Experts of a small language model.
Experts: 32 experts in each of 10 layers, 160 SwiGLU neurons an expert.
Below are experts of layer 4 (counted from 0) of a mixture-of-experts language model. Rows are named router (the router's row for the expert), gate (a neuron's input weights, with its number), up (a neuron's input weights, with its number), down (a neuron's output weights, with its number) and show model dimensions 0-255. Each number is 500 + 40 x the weight over its row's rms, rounded and kept within 0 to 999. Numbers have three digits each.
Before each expert's rows: "comes before" lists some tokens at least twice as common just after its tokens as in all text. This comes from a sample of Wikipedia text that the model never trained on. Tokens count by the router's weight.

# expert 22
comes before: "\n\n", " The", "S.", " He", "0", " In "
router:503537517508478547496478495567562467534458520525453527486474547567599551479612525415544547553539476476517478479537506512504480459447452531518538481509411506417480568495498451457613455547532498471483458533488457512570462560508618557453504579467516524494551451533530534452506501534434453493520468532493466424548474530475506466478555498515515493525557451534472492453524520448480546503506505536489472497487568452534500522459477500521543553545471513496560453532455454463500457412573499449464463496487497526486500491495560491561468581525491546480456466483569497517455560509429540434482492501523446463557565449448523482510492443530475491521505520523483484484539474513427519414521523431510457472523502566519464510553538571515478467490507574554478534508450517503472443534514491
gate0:539540490533417522523442515510435508438517443493503509542465493495412497496579492494532512507477462527483455463495583530486469564482493524511450523481448496523504496598546460590524510494510492512490478518457525538487531474502513590514536529491580538491522522512470490527464531445468506453520476556492513473491551478491484501484541519470480457483516482411485513532483409539494520490520469533521591460501570536473491520576512454432496491479443497490423463549491503497414542541434537435466497513537530479545521579482561443516445529494425563539520534543483494556610540452552534423474500499571544450521515456516464580505548456460552450517519476492589472535554552558441589521583446560524508491470424506517480458470514484520456527476522564517464497469471451458505507520547509
up0:509526516501479513431484484535539520485523437478514483515537481538470556509541532538508519530587520527508489476496458528486517537475520526509484457497440503593454464498554479440514524477519444502448451468458499519437501606510500521504563493524545529489481503491482436434464506434453496443497434451510469556529530521496467557554559520442484480374530462485489485504523448471578402472510420574495529460510571488484513513550425447444492490486459427477528444503464443495497530480539546464519545525571520429522530595452597543533485545541396520530570516538500469551633463511467488458487556436532502439525509439523483566472569474490510442501544487528503541501555443549425530559512466483542489510480452519481544495491551492522500520488522504475506494487502491499517472507544475
down0:452483480522584493496525481557481522507543552476543445520543538521460527539495476522463513481535494453418496493530496523513442463489536508504502511417493498540493457521488447484532541494511438428477508545488455478491464489536523499452390458417473458458489479494484535509439543531474524494423557500444419561520524534507534460503467485522515465534466475487494488548508464542464537522506594417492577447529530509440499487437545460476494490434531561554568473519426563520458478476536529487470485477545432419482551506482455511479482439515504467481556485542407509491478499478528534552541438566469506469527620520535480536511474531480444504524442517502510450509489507465527525547513454542595536581480444488513547456485472500492538438470491518583444568419498413439548475546501538
gate1:494541580514456487607456545501492497590487570537453506515486503534481449489577485394540523547508464467503534519497555543595453500517472478448546532512442513497512545442532545524519475478540542520508487473483528497522458504498493504461526507520487493530499478487517454478559510523503467530520462554517520459421491450497473488452488499453522402570531431534466510466479581421545520559529405473481511449525460538558456473558410517525511453523493537521513499508553470517539480453509528475379406481519548424468505515522575448522482508381480533515501528483479484490509498457484523503525504496528487433525501484537458497506545429475476464552446550549572495478524500493480506528545558473418534453490459515482472550466581543521510497438442518519509558482517550437534491513412477
up1:534568551546471489573452555476479498554486544517464517548497492503488468489525471485503473564489432487478517549540571479546502509545479501451533548493451507483498562466535556552501483459542573515469500497443536458512491540488466490474515466550494514526483501481461482502589552514499474516497482541522570469410472408510448488496463501444486428563499499509435512441511533450533498561515395470511464433529458550495472462560450527520497446453468555541452480484526485488537480457477555490465412487507538436500503528527528426476471480374479517554510560526476493492509466485525508487556543481537530458535481515620447521477555460466523472546473637541545520482507519549525512556527526517423549450478503526546430524431541520524518531440487499568552489505501568462509506507411488
down1:498476514488572447480497539539418457531516461441497472574478584515489448451435391540525571496496602472544559534486468540439457520435507507460529432495434484456520466523481505499522503528568441486493475481486474536539533506585524459426510499454454485515484494529518474494518512464548487453494431473387516568482537519473548478485464512555569488497420472423454498475495515499536528460539466489511486435512547491522471484504460525543576513487534571487541503449529527507485544527528483516491496454543501452500399463421516438514519457535558472535498448543538493548519464423479400464560525491532481516475484452535524482443436575491515436503496537418499547539511451505485462521486485447529420501412505442438486505494508528476537541503477443490473480495487509482465492510491425
gate2:537506584376484554449569517518539523523497461507454522559435552526522556520563520485470557458475525527528511511459506525522478525464447547524508519471453526498491532490548577490509525562470536583530498462482483495417526583466493506491530486493566512537544490454489481569519503555474454468485502471541502403512509523546504468578594532542514556498490510536471491510495537535486479440498532574540537520436491478511475478446593496433526514443484440523580405482488435502510513480486553556499511409553488509437456575471518479425453536535522543514497521519504444421522501558491526491522423448510450493445505517459493487493547519428455533508477475472403484536515497466469421487498485509511510500511567555470476530537484447535505458520528467485422498516527452542405459474485500
up2:470516530537496457540512500522488510504484495520441489551493435531472443462495480489517466481523444488474484505519421494494490441547541371563488489629540445520474421482483446450535514457540517483452527476506539582571461500507537470485490536497504525510455505532497505407485530406451503492520504556564485553527425478524494489456466473507487491502520482529534518453542495433527434512476509437516436462484484550428464521507467498539510475481481567447438579529529494473547486466508473438487490551406486525575538488549506571500550506529518467486581520446547507541392482461455504524491522519548519486495510543450489476472525491542454464500538482589486522445476475487564510463557497462510560485481492490562534429523489508471530490479490506514536512550367545484554532558561415
down2:517584485480495484542563499510581508474543532508492592467466469541462469489497483437513489512499490532487518485512494449518494442510676498470517471506514503489485441539401469458551496480494514531522499444454516490529489434539496443480502565477511462573490568474549510506454522522567526528505509460542476518493530561461529457521537531443502439420546516517549489479473468468518518495548447542530477558474515522501471583505461454528471533427533532410508523566501497496515485514457530448588488546505490482490523568513529510522537524438444489511508512434490588536464454487488475412458556482535529518558573532521475532563522530497511560467505486471527439552493558623581548469473468498450531512510444544484538495477495472513545601490486457475480535426442496522522513440472511
gate3:495583521450413590603493541417490534446542608612525515462549446524593489536576593454515462549533515537512531514547560470520538541415551535488546501522445516482486471450511484493560484547507508515469471481502515489529487463460479482508520536530558510500512620428526459536464521521505477494478545534504485515531468446507517531524525513529437515414474522485559530548539545461452533487480519461482498510551502420505466542517494520539472557511502534499571448538516487505567459506479483505555488518496476571507471463522477523547521494455519541508507504522559486544505451513501479468547539521485486470452523486530497519522527457486544561469464592480563456484565524367506511427465514495522480451521508495501484518538548475589458519456487479485480531475528465535434462531426504
up3:496508513541474507554381493458509484532554530552485519509531502498489447532487553449504458483519477510510563482514556491537510545475534467484570468460506503494423444443548468438475505484546459438473483480524448477509478421525511487581529508620510520476448526474512427532495502535521458465493562509473460557485519445468533584568523497518471454444462494488467585462506461472496539500511480454480489458553519487468518501593454578464498495439517544515515520529543478506466508471432535454526499496517593590532476420500418506535476472455524567451517505500514463456429468516500507529470556494438510489503502391535482505464515455386508521493466462529519519495524583427538431524519497472503475478455498495495526542559551530567480588478546482459526539407544521554472484516508536
down3:502519462494567475466451476555476528538426513424533425636451561507499512529482507485510504495523442528442442491590425539515497531498523531532499493585559461455485459425604511586477515502467502476486520493465538417506451534528458451541486483457546524476516515494491520516524485406526501508461467533444511483479444453474550483502450438550479468551487504440506425509481470531480446548558508549513482513496525475493475519468513501544525513507419554473595549505526528452547474504510497545524431514470424505488412499489551593504481479528455469534497531470530507505447531498465482518527445534543549511481441456524495504455414509489527474455581451463514516494493474492489577450551460489515578456538533507454528520520492470456452504415593473498432465490524538536475507539507510
gate4:480504597525496506484470529493538505498483428503531502459515530503521476501513516478462488499513574529404482430359500593528464469462519497485580535529547456544510488470410506446481473493452516498540536498538472464469504458470530510481503539448493494482460532449499469541517513493507530488413571463486491499435504462482556512445475537449456520529546402509538509517447504512530493543484483503532499466477480504488476494505522546563497567426445470521468421457475509504429507514445431461484445512547544430513514555485471503484543462552583489508564444560464493488594455523498489503475566480393472530404493526505473489615533485568580485457571523510468566526531536497468536485515532604512461503506485465529549489501474467590530450523532536510520517523532512446497495496477477
up4:491509603464444442500506527512518480455469426463494494535597432513547517495521462452483594514511512504423545535464512509487429514488526517503536517532495478526602517516424507472467575461455552482495499437469432468475490506515492498474508539505498466536516456432517475520518484527415463482475520515511570420514469580489461505490474476541502515571521508464504489477434578550497535548499518530530513509469443451419491501494553492552500527566438472511535404490464440476511454490532483490540440525514547451552530531514509539484504566545467538465470462491514387483613515501481562535547528521505480538495510512450498498499499498487458459519523439456432582497483475547403509427471530590503494406503526547492490513539467499501517477493497537462524510594508526537487513425540434
down4:495428542514511455498515480475460498471522486412418503508586425486459558500447534543488569452456432505494539593530498432468450557457557476514526493496498533462493459508471495529512566435482521540414457456471414532514440505483536485487472535482490452526491532413461442548516465461473543517481554510465472497507429477523512456549409462476477540582547563514489433523569510536472477548572545538510533457497545504565458504461480430483545540520524547487489557503618502499491538510533516521531551444430471504547475480449504477492529554480492483534486528523558463515523487493505531545489450579491475526502434509473526472549510575548461459505472537439467568546475504502500490536496491499456494424528517538507441508532534517465468459533533548503580511497572462551565500493565450
gate5:442540502457467469575496500440520494487497494512535490490589520529521453502563503510496564488415447475452472450416507520576517475454514502583508545495503514549482528529475574464563548508481471515490469472485495501509458491499516490460516577521500549445547537410494530524480571484561489530512514535564541493544443472525620566501475486517499458423507512553500499540518574462467521443460457539521519456494529422451471477524472563554493524411540433557503548576534539510533580467499461476458531457530517444545590536532552537539570527522460489483546513524573531522478580483523502447412498512519485482533514559531546439492450532451525433461506480524483496542413533528553532549470455475534548445533506564491512543516526513494451506505461451512508524492413501513490496527475499
up5:509512545502506570461539478520529542550495540518476523516480443516480545518549529523534488496440519541539551500488483531473535462467479491490551527535542473340442506505503474505566465534531543507501592511491521463471531503500517559511524497492520491547562496527502467483549472494509549521454440420441490516481501413497445499503541509534465527509517578506496528489534513498462428465422494512523427508507518474510495510473564430459445494572518455447473521479459510542468463535509552438448508480490481563458491493547466412449511476492509484446513511511496467484501456542515592503517398521506511521456505533540466525420469542555477519523526532479505466443497418504538518544475450528569592442538466468590472549443544537390572453436505485532463519513482451535494567447396525
down5:427488545419499525455610452523490494565561498591497428463480413527486535515536500527492539493520515594452538401516559552478504521531528489446467512495520456424469501522484561441492542490474497501494528456489545554471495523487495484473555475514505581560523536511558477518469599522491452547481517434494600483584461538456517513529488543550444496458531530491532555467526472514474513462524518493491470499504536455544506499546494499478487486549515443486502580469487469520493428487430482473483585456487424499524456489565560440520482489490474550412477554528550492438463476466525472481525522495557492470464464400486519554451478476471491521564504591509541448510501522489450503515534459518505469467427435504544528507459601514484542513453473500479484533479481526413542506545497485
gate6:470518564497467520500473501551488515588503555504459526536463507553492522482504504517515429486447437511423461519547531486465424454511485512403576509494494476487551548548499473529571570574443439481501524488479489462505513537536467532503511467479514490618445513436508533545481459477464486504535506399573510491532464500531519504604520537511540488508553495555517461518498543498483469502468482575483501452498505528549610481551531481610509513452537430457477451500572475470513525618476501525497543437509495511507503506536474471518506479482552493445444495517555572613483538525492500495396537448542531516471529586490537460512508494450453483501453530501543500500496408506491513535544473503504496477494531589497456488529482447462506455593508455541527478467502519548549512510472541
up6:483466571480446537436481510442513517557526507525515510481480467497454521521545475569451455430584457508552478477507622504491499547473488561522440488575537500518554532433433521536499455465422556388486442487497459488464527448490458526604512507519541511443532514474503501468486508523481513469462435523478480546520449539505431561543547448533470495500486519455536494501498514517461520511556479461476422548498506463462567490526504440478423465470492448560527506553503449565490512484450484564601496477460520534476514544535495528455469539553460426511478461451395479489512398579445507415543519508525465512510493473488538530508508447514467442461485524529552519551570517465493536562507488464498492494413511509494490512494475505487513579518520581536543498522505455477537511461517541
down6:556521503507556443548518515460443546496484495548462453517502566491486519516438544474541494435491538528526497508467526509453420549429569371522461471548474510572486494492560577519474455566488515516526546496379526478526500484521471489469507456519461434500514486486479441458453510430521590470472428535451517517447513494488486503503478466488516453476489501465494491464526572558521554471527515506509464491478475463501557523528500472511535505529485499448569547461508432460442413462510493532461540410576497559437540513496540502490509500526545540432520479596549430418577468567468513473509483482492543492483499457531482525537531576485448490468478593468521555470405473479457526518428496495573535528485553477463520523501514576459507494491481534493475538499435497475531492542438523
gate7:464527490549506545495511477545565493514545388516559538470482486543448505529510526471518534410514577456543502564536425562514468463525525461538487437487522468502474460553456501442450540512501488423526498514549494511480557531502531524477477518486472520471483490497520415461479503557593495511557563522456480468496483442519479475589477521567539490476488488496500513534489507472513515452439471545432512515520516487521431523389492508458428570454513537544357541443494532505575470498510440489526456502478430494497471554512461469531455558468577458479523435471540510480485525532492434486514426490574526482515512471519497467442490510573455553477457555526489485433486511478526503553458507423438419489483469511472494455492541581534494569462500454468471467468518568444491519520519518
up7:530464499471445504488515521397518509501503537498466496477529534508490498475572503536451517529510448505430555455463482471511490480551470448481508546526458549546558564446509503568471513478473524507498479576424515496498459518492489475524543492459555447554466515492452527541595491549468529443492473470547512612499524575527559501507499502484479470529523511476454512493460477470543501516489511459597515511478499529475530480609519549544555376552523451469473383557480495556499578560518553496530454524517502546473496508516486520460467453548453508502568486537557544495503474496510515491488577467426420487444510510437446519568547498566531524470499444527527489564418489518530470504548466511501564556499552517531480510589456452525482462518568495512494496467497411505438535519487422
down7:512499486568559525561494557455536449499506491480503492421512540415480512474478540460445481501569499523403484458494547479469570470495543486522454515536558528445514544442561490496535479477456560492511450492511520614543502562561464504568524539478526464531553554498550440485555528494514555569458531441548589464543561490544500410454538485539506447518574519480451485541490549491544456566505436565490480506451522521484497482487541532534544505543463552425375451497490509497555498556537579512477429536428478524457473515427522495488501435523405468490521442528470536546545543505537489504523544495479544541531447498558477543470556512487476525466524515544570480477502482491507498492481470506531519564487567528544519507521510430539484524517517464486499538484457444514474452463536518
gate8:575535471433448514477511545455513537470541540538516496462563461515544454502518520522487620517485492497529541456524545551546481529600521455513516476436435478493460442495555464526548536421539463491495530529468494511508476514513444538492556538521505511508542503524398516471504543525546452541460445563533499558471484409506520477524525509447515459463510494535473478486464432392431494507534553531546529529481504483456471471517412508474493491554508543491488508543504500516521454422457493443496411351515535491479476492519489552543502481443520477526460522491414499463477499470503522498541513553479510474583508506473538565513539444584548480481504545479546470513505537512480462434512526453569587462577481513504483545481495555481487561452445474530483498466466513445558504589486518
up8:494485503491452488438455479527556513473471480500496553520530500484499542499491522490494530489436517471533505434516551488444515516490457470490455436533524513496569436514485492485527499485472487438491486516538574516491517551520557510484495465514494466448572503499444520551494529504475569440434515488482502555495486528519504563474503532473505592458522550507487458513533492450477436475478579553486555481498583402432504461376535454513521560464491502565480517558407546420564504420422476503504507449488457542516491467486472527538532476540519435612533502624518462500561504510523481449531556536467482508533507525480541486547489541516496549507515482504426611454410470563518490541438537401535488535506548507551509525458466503513548510559572510524537471501458452547480493504541485
down8:508451472550500475515394457522462549478513489501551475475584537465510515440505455430489459477506543479566573503498547526506480474502508510470520493483487510554471497465524504518496506461536476474458490420505499498475426516493448479509501588475503535435447583439452504505479470472541530522463559504564476556510459420450403494519422459453497485513508522510512559494610470504487493406508509533506458495486537537468485522419576410509464443500528451516484472545468546536542523580434506446577458475435484531559467553519454546488454463514483617395437525458468496487482488494545570561479484536544510513519529573508520483537477494511485553445516459534490489464453506478467493462464441498467528537466455564507511480486528480582477455526460468531500479565509525506498553433494539
gate9:466564499512506523469434498489495559444498424534517508473470427527557511505458534393440432405525566476466452531540516459490520453486479421454548472530466435435537547516488474498520502496466459441510518475513488529489561536427442462534472554497537449519519527484536476483537450518438538586548527458473475490528446500528559536568564505509494500510516479552502438572483520512437521490495522538523505536542519561509477551539445478577426545452507499516421514524560592530468498510498456439528492508531504486465519534520470515372499564507474452471441468525435506505546414503450550489515486466508525558422537568562546583544493493568482506535469521501531454528439468493524525470549536507535448520464526533535523463525498506517508567477531469453471500468449542471539478536487510
up9:495516517503456518485538491471501465572521491532519509462490498535507494500573500480487615476505492534487499474577559480522431503549487547496461464538467502495532597515509528550520519393521490429503528614538484510503501610539506472530532446510526504533478503476502548470447527528536573484477469460554534465525453578519500511473518490476503518516523495501599498461533493524496453499534554565500500553465551474493587466496516544440486542548506454490530438584500407548502531507456537510510545515531501563472470539522575513522410501469453507517498497461563513435532541510453467433521483569559483458492537468478573507472448483403538490458522510478525486539551546485494527570460485539537472479541417494488468597475529447501464460504488609519522509528484418554570503526535504
down9:444458454493546544636507479527410493538578521471514547464511503521449539531536523472472551464541569456481459445537521563508534533512444468551514530527469501451482496520539551507558492467570507429475503525539478574445482570466468470504515490525464501528486502483476465531511549468473563509486482474482559433504452577506491452542487545449478552526445542466531476464512469500505496542498513506461472561457544475559475475533391469448561490429505484470470542491449434496552524449518554523499491453520464448513516482485517499552564482465507478501549490516511483479482450464422481488519477558461529471505541508538540537551514483532432445482594519456493489554515497497529520614508579447511461447522524427442575535484542517542490464433491506609573503568537462525518508512474534
gate10:482498500477487573516478474538553499544507496516417527501458476530523568484562528433581569509505489441497457476552483538478474479442448483475522522484494467490508538560471513441508429561463539525484504523478547535517499491528544536555431563519468478464521488497508482426487548490542530506471455563515459557539498470512490466430555513606544523486511536519489491501462596506441488524533452480522427566479522438519508479478566452514486493569470477577591466471513463487505475407539527537471599436501540566513542488468573444503541490581537472527523506438484479509540531502472513482469496491542466529514536512526524500546514495529465528559489539480526433517549464465517473465454547440543496440471579559515546540504576498472475510447491577480604465543551502521491436399470527
up10:512508475504541504523505523521499542533502527503519507558545450476487524512455532506492473477474509481447447549592493513495492534489448513505534513479553509558422442541436498545478456521391508408476508502504513541526497477500463500545505392530481505515487517514597485495555484608492484531464524465463450501433479509496454496505512477529524560551474581518453495576503567552446480546481521470496506466482493449461569508540603509523420446521488548487497565502490536490520471532472503523484517516461550539463540549500470404457484445467474428538489549436469516527537375471507441519541462467529611575463469550552474487522470476485515535474453540520576467418491464503457460519454531514540487526448463476425573494515485465444547526479438527519544488560531509522533513510430493
down10:473452523511564494525556472453563429553506523471465513479535552414518511490454432515561483457464486475499429432516562577469484474459478531528494516516508502508525566468510427449511463447532470472501509527559445491501497495592487523490525504494451507480594491534487515465511546490499389481551502448482480537468527539567487498432527535530467481543494445527537512470451508452483470536518488567497467450525518481545467523497513558567603456538498525518492447494476445538485487483533593534484447491520482539485505459461533502563490509500541388501507446479517527521419572526520494414446549553465446455541516485514494438516513536487503520518573560599572503532532494462439492464497547457417448460408511456553482519559525562474491519536539541529447518506515511466498467429516483
gate11:556523502471452524549485523458464504435533495525560564495551428474510486557508578518518522501466497507480481501431535559553566470505455438579514467496527540527471493456499478531495530532414493458531499501563497487488481501479465479499540408455548445469507525489490470481504489470547542531508543459569528480518449484624478500526505615454476448467451532484521512536570490472497454530483481552555506499532568458429529521481622505480505488463547507489437402488553537492509556598493496476527524462519504467464596515541470481456517462455540424503482488389486548556434554471520437451483473504476466483583512507530506525441520465581503517537511461512561495545505458437565487529486501528519547524479515525545507530505488505506501554490481578446482482504523448493541499543419484
up11:504485500530499462540454518526546522510544484514505544503559568478413515529465511480448480457505478505498489512454499415550511545548575507507483482427541517529497504481546506519444506424562508462476460464487476574449524466489477509512530408493508566511434531479521446505466443540550516566554577477479481546421526460462500521483424457496478499469481540460470440460544429510526505435479502425478504524463442599484560507543409427459441470467522487530452565497603509477540526527489491515496534507518569500522468523474510458515530521421526523572511437531430468520564428518558551539539481472524566498501526448466507544458548475453510540499510438473504508476490548499508537534517444566505472541460500499476518449486481509517501534548436412407491446493534477539459468480604477
down11:483484499521525520479550536529521428516402471518481531502426492547564580478522520436464491467488529526505493530563470508522465520501522570472531560492498503492515442550534505491507471452579386476465545493382472499482416549516497549509486524502441517508525470573530505473509489501470443517472542545470444418523387446540476476511487410549554544600479457484571476551400485473513488531467513530478522534521487464574553459483407575515487536514437544529586533507491506485494455411509516529495511508556532499494480470432535514517467504511506509526575517494500485484493465584465529584554449520505530535504475497459510535496534511436520472520483502465478516499504470542461465473522530550558463480578531535466495522495543462517529424483559476551495463509529530505488396529474522
gate12:484477484552463489496464520497596488497543494498535544501505477497427524468504518521599570421520540499540536543466478501501518501470512510504498517452484474554520488476435512438521585491456562508475476536495487531511514433470533462567520531487494533566464502524397529544424543491495509495538489538568515513434465472521486486484547454485468482474531527488535490427528527549411561509510541516571505560504476429512462499518590413483461400525424502533504558452527493494471461473515507536510592442464487566410544526534543472558522566459487457484524455468474443548510482488466501470473541473417507568569522518467541547435567479431499483537447439474436467476484548525509466471483450491482471494492565540540511426589447530493466518471469519492458419545499489446513512524494518
up12:487512463434521527487491527518507505467495501540496481482533534490468503496504490474505471483490444534473443524522514501462482550533516543510474518479444521457411466465516545550515503463493474524445494487476513529536504519516479450500420511476500405472517503509453499507525557443447486564492571555528520390465487560549464526523512481489493533485565478558441479581530521502450497538551482495480566482500497543487451514501491531574485523557489497457451561505690484438474527498489504589450481438519508493503432540481547535571493468570475523538518500446560484517512508473482522490488442459557566506519495499507451572512474427498532468519442494482545424493538503448402456489501493595501562487437523512490550449534517429433485457481490579537387468541507518472522571566498536
down12:437498546483448488470508521472536537482523562557507502448576486507504607526583485516453542509474482422504396489532481489507413562444540493520554516495477490509454475446500497466542557508544489519491428519500479499554492481493478499523601469509457460464477529524488482472480481507469447548485492533419474495441503463506474472514517544496475487478507540559488548517470490537470490496462493481450464528485394591572486488465429485510524475502551508524545537451507505521499528511510597493588503475588483520486547443515491451527528545511538512477516510575508440542536402542454435503441520502426483459485565523484462589481526466489498490472529525519485507563481460523564458483423567500488476467528563535467510518549411474425507479448451583535544471481469497576438436519529518
gate13:485489553515488525516446493485590474512476469501541483515544463508519577509517486430550530515458579464409426513518557558439449454445469492439480497520426482531501565512471510538578508508537490498493408541526525558538495431539488511547492526468526490492504532539499546440487529575406490459520538453521515463475490517520494428419537468486504490541454475489511483536454451522516480520454455548502442453450534460480499496524524439460451532506528527526538476566405521575488517483567554493567490510463537480537552512457527446491517586381483524527493501480512473554490472527410463468499557472573488505543522552579543508493552498486512477584540560522498536460547474540418522479554498484543486503496503522458513526484491440481526575514444577548580485478482484495499494443452512
up13:493494523440471481465504510469494523518515501500497492483468501455508424496470480521508490489532514516591579495480457421490552495520536471470575451624561481443567395533465430495466424483481512483528429444437477395551500483471550496471508503476538452522532488432500486596445442443536512517484547516458492496517492470430492544538507509590445506453566553550468472458513482478477464490510563468430506580448441549452537506399470550493520491508438498456512455474496458455543448450464443547464501493537466546448439469521507485514475471495491511458488482528534558515502552494540550464556477514442465526435493473422438475511540524544459556478490503465413467479420504484514514434499531547478480490503481484556517459541505500492488459449546523487463461552529533507478568540511481
down13:496475575521434534483494548510529475505489487485518490554475576612427495429507564507492492526443468475520490496437415538587506450465512437562527461523516508500402549547458527477517506581464499453475539501530531513548505524504474525494479478484543470491465451442495446525448433582457561527504540477548485463533512525574537557476517559484479579465525454480531477418534486478494470407463502392479499514519486512421521553476529488487466491461517468501502455553526520468596531512464434560531514464495521535457515464531529461451484492468456485565514538491469444541531507490443570514524445488569499510511515412475517519487470457565543502513464544525454547525484539459475454518509480486538437494497528504521452469561489466554518541507505459471540498528557436537487557465379482
gate14:480539525568505450568476516531526495517495528490498519472538544525441493448511492495492465573463452509426522513475439502492472452549489423544514545534490479469459544567553474431471475530468506482546533505453511500484441556506500522488481501493429530563449492486497531523570482532487532465466428450612487415554500459551523502484486555480572518505511521581544471483491466478466494457462537507534565596546529513554524455539483488497525505495498503484515542538580518432556548511548409480506479499512516446528565522560507442500541461550521501548411518504546529490427597469492478533445514466525520545436524548496506448516457525417506517521472541497519494542462498509493532490540456635513499511572559568481424468552494519518447445528570462508497473517520475471433565534467543
up14:542475482525487474522422519446528476440497527510498518459528487470477528481484486458494504544493556494506552476490618488522527531438499420526518500460511526449493526534556503486516323421511533448528460535545541515476519460500432486526473519539557476377537535545544504443573537496531462485474478649464481432497505509483499500485493405497513484467443524461566547492545469548499513529465531499480526514475504461553446488457530570420464441502488531554518592539498512492529527479474527446503544468531487505517527470494528494492490432504496444480513489485476520497460514458529502478549477585466511514594496534460513531515517507533497485469547502526574479508500543481496559423473562517481523502558533462536533596478492522475509534483483637455519562509497484453439496506498495
down14:567544488459550450459476581480501583453536517538452519492488495507508543590445506453503478450451492450459476497490502499510567503450456535483428485569515470549557479466467515496523459473544523506512549532478496467447475534488458548510533484534496466545540531512459501518560554487529510548500445542436456495521450609503487532500444480439483523513495459481477514520542514489463471507549526465486452515508466461489550491502525461480537562516461528510573562483483524528490515495458502535497508458590502525540546494483503480431483537513533473534586554531458432462542479578547450553464413532525446494556578488515442490472533517479503535472485447519513521490496459430519517461451489539593538555500574530481473510434489575581618517501428507472450515441501408464599503494503570
gate15:474528522530459468507432468489541487461513474520481528482549453536469537513557490480530491528552581377490529450526518539556463524571554528546494391518441444623545481490470506481511572542529482481513468554541458448557501499522522441515570507453531552539552515548459452505485523488511512569461543531516478543564519485493533512512478471453568493475531477458419484480537547565498510451542495519518523487511448498495454488512479517471478518489512446569448428457461500494505516464506536500527515492529411429464487614508495568524476594481505557477542515482496487544554512485428487483472499498490531379470522477493513604519521497467528503520465443545467473449520505525544507512539507427465472485494505517456473543509506537553525472448460513440510538432441501521465372512481489
up15:529526513575508523538501498486465496503482560488499497442541428479486474494544507481501527472497517432548562480544554490541545596559490462443548447482597493490463514492433469439471422556543461474582502480614532493555528473505534505539522504493497519522518513513494537471560535538589552571497498558527467468551515552451577555484472458469504460470427571496467567458566527516497512486483528481448499545471539499463492491468503486497499469480527489493476406558481435438468499488544553511529472558497543513478520497517426532500543531527508527480468525487524532487417510440453549458481570578466542508526514498444522542516464513546436480453569455500467488546537478513525522491433485513501483525531505474533346579523510530531500448472410555495487494439494505560435535520497483
down15:481567477453556510470509502456467515463445460495569456542454488465531495442519499564490489537567531528475460485533454547522480480457426493486455550488484477524442514499465533501505476521529476442543414465546539465510501505531509493424465559498549523518535411514477594487551452443453460498515476521488505458495468531537538444480479594487486548517510501548535520452523583542583510475499590472534537509415566480526492434465514538512487479534488459499550532476492447523517509458445544455463491514481538478562407561562564620540511468539437455438493496456502540486443538448513444485591468534526487529541379491509509462500425513488428490552546448490471535519433502540498482484516495501508519464496523463445484463538513472474513452433534550421487549509556486531487505494519507
gate16:442476510564455471488442526471459494522518397519559524491560516490549476496541491528539453483475498505494508518473424514532614557565452535505503481485521441508507524521440560525524464517494481468510482422422464496561467490425560507498567457463457479475471476467495551509452477506504512450479462519519518538488510565476503518529467500451495497440459507552589471471521526464459506521474505498462522430537546404504440495477482482487459490412527497478496456474537504385584544502537420546482486466498516527583458459495479485512464473510529491539457469460525499511461564461446545447417441525487474564526516388516476496564477514512542495513437474529507517527459506459529475581568446490515512546580497492514490424602504473523531505475528415488479476500566488544512447538432466
up16:523546487531507483482479520474381486481493459498475485502562486515512392498494438458550453486551530502495558535517521498494504586582467545520514414459517532460494451554439487534517458558513515444548529478462494521586473478484541543462532532479491460484464536515543519454502550477448491545444488500423464494511558519456546552520503479450503444526462507442553499509612468516515534535506563487492500451548468449479484541562520542540490492496526524485461479530507540478491460488572426497542471554553560485434443574536480535532495501522540457531534505464490465519519549466505616550513483530459566541523525453453494586476447485538498504508500447494444443455487512551538472490536515562540450432493471456435503492494489596555525461439483505485520562520454585542451475516470584
down16:532559409524548538504489523461540505490500500488461600493479483466550554519526519525515497441485564496518493576535492516520529487459468442507485462552518471494519450449554514467379462480533522498476512510527471487502503532476519471525568536508500581503498548544507485439471510385518497540427484482508510520585482505463477455546444459502539504580464510513531495539567501414497493489515543495498533518476502497468496433496568469497484432522514554507479548529442529581522502514499450497584492491490478461445495436466509438523472496510492570496511554481496453532529455479492510526461498485446504400422395496539487498484455561500514553603507492495508476446477422521529520625449551455478504492470461494479498550574491475497545496405481407568521498494460519488454475491588529
gate17:535526426422485511440442486470635487525491528506492515464497508558506503503531493478563476475458448471521427439495517476449475510469549448490503546474480511517551501442537571471562525521484427517500554526525514522493502479485479577418449528584497497492525478509514558529542532432468462440509510582531479507523572495518523491481478512491481511480505529539505524483523507530480462537613538459478562417496486420542462487437515526505570576494514571511506542555446455465455474509531483508421426418506534477535493570487562535497497521527444502490573561518573496492475505453502483526489542523520456468563505521413383528488505492514492532546472499435489559424490490517486479434485487508495520419538512520549501580497498465500487492504439552542508516537414463482547524446534532
up17:499513517501487493464472491514599486502445503514504503535534484551533594518432482450482588489520484487518471510442523508522479409502516498471502525513520551488464515508486542389493512477460489510502560497511471578495499459520465609473498546505539520543500505520562477491550476495422465470477502383539510453432549575543570307484503513515507481577497437509550510535446495459433465486465445499487481467544555528586473522461507471503530541504513553438464478541483492455506532555512484468460500504498510386458504555487520580465556491476534549537562501530510446511538480554496506512476529497473558448504483540605485546502496545515554498554520517463496543476556539516474501494511456543540498498518524515439495509498481557547549519531531540499445532516465467537459467433452483
down17:439468555496554474479525560589457549474536517509471436471473444519435505570455482460529511490594512494487523506582511488526476522564477568488503433500495476511505530435504404528538543456546519438525519485470522535448401493476426438486563580547428431518487505504505478469508462456528490501481500526422517491520508509503503511518473576445602411557463447461503442480411478472511429553505548472565519552486509451517476494482405553523479513544503547478538535487526531525542451495473512553463553482488541538511470476478501501507522505483523448490510438529486503513481538479483525587546533599457479485489522500494473519543534498416499436515549557464499498520573462548544544541503540492537525538470465545491498562537492503468494427535465519482505429488512505479496487613463526